Weights of a small mixture-of-experts language model, trained from scratch on English Wikipedia.
Experts: 128 SwiGLU neurons an expert, 1 pick a token, a shared expert of 448 neurons.
Training: a variant of SOAP for the experts, 1104M tokens, 12096 steps.
Below are experts of layer 5 (counted from 0) of a mixture-of-experts language model. Rows are named router (the router's row for the expert) and show model dimensions 256-383. Each number is 500 + 50 x the weight over its row's rms, rounded and kept within 0 to 999. Numbers have three digits each.
After each expert's rows: a language model's description of what the expert responds to. This comes from a sample of Wikipedia text that the model never trained on.

# expert 5
router:484488503512545502548597497423402524552513457524491520484504517552505521516385529517443536517559452529499487555440544674522513476393482469492539364498518513529468532562472450491551476590504306488520459525528394567536545444537471525650481519498528494492456466476541546521434507603501451472590489473437459365521492510506494478523514456532487521507427481495490392498449497508536464514504
It responds to: Numbers in dates, times and counts, such as 6 June or 4:36, plus sentence-initial articles the, a, The.

# expert 17
router:486500537586547523532608515443443455501449472512491518485534436486445565530441511437451588503537481508492482567425563616606574497468462494487471347483483484569518441575493443456448479439453409458521384558512423516520518451537505512535467506494519491414451445553480524551468577572503457470523518571405489431395448525528504524518488439476629481446489496561543448553472515560474490551488
It responds to: Inner and final pieces of names and foreign words after a leading capital, such as ose, er, kins, sky, inson.

# expert 16
router:487502546569555517521631515450420488501464476501488512486537438493457561533429503445450597506536497520495482591426548645610563504455462510468467385483500483575517447577496447454472481422444418474510395550511437513517523431563501491554453495499524501395445433537495535518468564557511465465555522584399484404407432527510504522526474440482628496458490487574537445549472508534482491553486
It responds to: Pieces in the middle of words or names ("Sch-m-idt", "magn-et-o") and adverbs or adjectives like well, still, soon, throughout.

# expert 29
router:517535541591497464492496575559472476488501506479512491495570380400446474517485496479472553497483478469397484537494518520545457565546474466466529440416494428541547426487534488491552488482424487429468457530560440392558466548466451501518469475430515488457455531529463513499467545444549581486567570598468455423414429583495523591485370446394575478328445518570679469535534452493467544534559
It responds to: Wikipedia section headings and table fields such as Early life, Notes, born, Released, season, plus pipes, degree signs and equals signs.

# expert 13
router:485497555547504509531613498456443552514502475515493492481531473503511514528378518481445524517526468527522503479420544710559578499451471521415509435490516499569495478537482443469576475500451284459513448541522439543588499472567523483579471507506525499437461469464567541493463540539526531465489509539445478389446464495503489492534488439496528518474470402531523441529457504520505481557493
It responds to: Short pieces inside proper names and common first names, e.g. "Kal-is-pera", "Bh-ar", "Jul-ian", "Geor-ge", "John", "Auck-land".

# expert 30
router:526535514544444474494535586517426504441564526501516440507539508447517511499534463469501448500521537477447512506454513534509423607553489441458492459321515407540554422475547531493535530581427497369526392529569442469537461614538483484520471541384469518497480519505476533523490534448512553464562671544465532451438445583480529483497435445479539492373465485567636465474595473520479498538514
It responds to: Field names and their inner pieces in infoboxes and table headers, such as Released, Length, Genre, Commissioned, Lyricist.

# expert 7
router:502483472532385498538528481521459541490501480499495514497544593588515579491473513466400502496582415523530516504532534553470552567376496500533560437511483521525578478515480425511545471604512455480502509516471513694556544316487544491505483503487479478439504442450521509532402516571479466588579464487442497496479538499516487558493514438498512525485472445422488393442432519555638486536515
It responds to: Four-digit years such as 1998 or 2005, plus prepositions, colons and line breaks after headings like "Scientific classification".

# expert 21
router:499512508583543525519614523421453472508481477512509528479539434481458518530473526453458616529524461521471494589449535598581552491451465492558469409486526481559492434605497435463488475466386427449505382544526423508498518449545513507532484503483506509433450413563507536519444584545495495455534531612423477418406424514548526482511451463459592498446477509593562458551476470510460517546487
It responds to: Pieces that finish a word before punctuation or of, such as us in chorus, ate, ment, ing, and closing quote marks.

# expert 15
router:489500539561541527525643527434426492501473473521503523487519443488454543528426528452454602516564484536466499585449541639619547493443462489490481357495527484559514458592501461468485482464462409469515397544499452505518516418543494503552458522489515497421460442547474532527456599551481486470586518589397492403393425505523516517513476445482609502475491482576532458545464486514470516540465
It responds to: Middle pieces of rare surnames and place names, such as id, and, ech, plus adverbs and prepositions like just, near, within.

# expert 3
router:507474507543372482502528475467483625557527460527467481524524555560532475485474572479422517515528457567512532377444525517463559505461508517554561457520584536574588530503494446570494469610524479441491548551408474641532502453485538527509521523492512495451494563476420532554409480543429518501579438542509432487509549498520474479502530575495499647460465438536460460468520562550558491519482
It responds to: Mid-sentence function words and punctuation such as the, of, by, opening parentheses and colons, often after of, in or to.

# expert 0
router:483471435533458519529560484467460473541477469523481508488501551499536492536406538531403607531613384539462497467489528648619545505356475516526539409514531529568493506525467433463550458598511354497516471586483373622513522494515562518579450497504574476533429492504438552517428483526522445508565477528403422404566492495510471598527526473550560594493460500516469447508459509540622510534509
It responds to: Line breaks, commas, semicolons and table pipes ending an entry or cell in lists, tables and track listings, e.g. ), ; |.

# expert 22
router:493507536580565513521618519451442465501475480500501502492537399468467523532464506439464620519537475517473491595473546583587545477471465475554474384461516470560481423595489458465489491457381441464510386554494426485499505446511539495530473512488527491449447423557489525526460577547493470480555541640407489427398428520519516517511468481486576488483492505593575456542479494518463525541517
It responds to: Final pieces of words and place names completing a stem, e.g. "Connectic-ut", "assemb-led", "Monteneg-ro", "diagn-ose", "-ing", "-ation".

# expert 11
router:476492555546545506526597510425410497555530475506489488475518442522519517513397501458450485514517478532506511490435555627444555481499475513428502481497593500602482513553517469476564492488474336439531463551541418506562534455515527491615465529494530514452495454452576556503466530501453521435494525542459507340426505474523505460531508509474513539477468423533528434544440507522529439576448
It responds to: Capital letters or short capital pieces starting proper names, such as Kh, Ma, B in Bhar, N in Nordic, often inside tables.

# expert 19
router:498495581549594571512595502451474544582517492511494500502523496497455471516426513451467449513550470514532497477411495522464553459515464504414473503500565499567487521531528481466556491486460449411510496471528492530559516486490551512567522533488474505421490419505536533490509516579474580439474491505490582426473516496532504470531491477496515527465407405534520436543460499556575413556476
It responds to: First pieces of names and foreign words ("Kal", "Bh", "Wh"), plus pronouns and determiners such as his, their, these, each.

# expert 31
router:584598528512452573442449618477443553449551597425545515546580493466544528490491479461558468446464553477413427482513446492474517484543520488482489511366506393481558480553549510565512540491469492473429438526528477485543428495494498495510503553450457573485488493465555488551523622486456559508511589571497525483450446626513603503465498505448515484414504454518587486478592472527480478521418
It responds to: Markdown table separator rows, heading equals signs, and infobox labels like Candidate, Apps, See, Scientific, plus mid-word pieces in "goalt-ender".

# expert 20
router:491502548569562536522671531433493469487476478505494525491521432503448565505459526452470630525488492536487481590450534592600531496450482473515470373464535487560486445585494457453478487484438427476513391529529430503519516425548481521545467522510513502422461453553507532544447578578526459463531536597419492445418444510495509551505491437506611496462484483564556450545479480554480512535499
It responds to: Word-start fragments and discourse words, such as des, Jul, Later, During, continued, up, there.

# expert 9
router:482481584529498481488491498492372503505504512523482470487478472574528558455398534470438524526519414547484524520509525595474497467459509516419441443518573520608429534518564503470573485446515381501546531543546417519488548442535564549561408480498515493510453398477523564511461523552481547444546501491414507396423524477547499509508515489502521521483484415515523414600492477518464502555479
It responds to: Single capital letters beginning a name split into pieces, like S in Sikose or L in Lund, often after a pipe or of.

# expert 12
router:483491550540526528530597512423478522523500463513498488496501488475534519520387546480458502521539467513529472487407556689553536493425475511439527420502517503559514497551501473479550500521494259436522439535551470553565518461525514515569486524507511493444468471458567540544455509533466485466518511531443474411450498494504487499526497443525524519484512442564495430510453509506537451562493
It responds to: Inner and final pieces of foreign names and places, such as a, ian, ov, en, plus first names like David and Adam.

# expert 24
router:492501544548589558488563529386404474542538475502500484488542369522459532509449485458482556518494446517485478544504525576541517483511480480545455434481581474585476463615548467477481499442402482388496408576513423466431542455516525495568475545461506546459505448550485552536519581578443469474556548596405528395423421489548517476517467535433525532451459527598553461551481499517463506538449
It responds to: Inner word pieces and number groups within running text and tables, like Gre in Greece, ass, ash, 24 in 33,824.

# expert 23
router:491503501582576507524562532431405442504469479500500498495547408493459547529465528444466615519561475513466482580483539608584544481481476493555493391456524466560484438604490465456482482459445444447504384564477412481478519462499550523529484521476518490427455439562460515526470602557474498500565533622399493402426408501557520488494456488481579473465484509589603463527485489515464519542508
It responds to: Endings and noun heads after articles or possessives, such as ted, ation, ala, June, Hospital, poet.

# expert 10
router:497476543538568500507537482448467569633551474499485505466553513618505495514430507465426486507453449515553508473464496557521513528473487463564546486508533523521527548519514453500557481538478478453504509522437458563572531439488523477521507545489481512452518515447434525521478492554444498501572452473535518467547543499519493392512502530462482557469344374525492453485433514552666447507499
It responds to: Digit pieces inside numbers in tables, scores, times and addresses, such as 4:36, C-130, 2,270 votes, "(born 1988)".

# expert 18
router:491495553572559490520618521431495452501465472508495532484542425460453564530457493434454626507501491501479473554440551591596541508465468466497474332481494475575515432575495464457450477435455418474515385541527429504526515463539504513539483530502525485415451438577481519537449558556495452486494527598389465431405450530545511544502494442471622490438510497570537450553476519582483525552464
It responds to: Opening stems of longer words, common or proper, like ch in chorus, cont, expl, Hor in Horizon, often after a or the.

# expert 26
router:511505537578620514517583532404443460535471493500504534500560442460462562517470509470468607523489446510486481575467508566584512487480481459570462409479540472544467447633491443475455496448377447391509381571495439480490514436520539499524481562477502518457486438536472509562491587557451456487542505620410509431412434508553523480494465469475581507469432475586566447555454494519545520532470
It responds to: Sentence openers such as However, There, Since, Following, plus word endings like arge, us, ly, and nouns like country.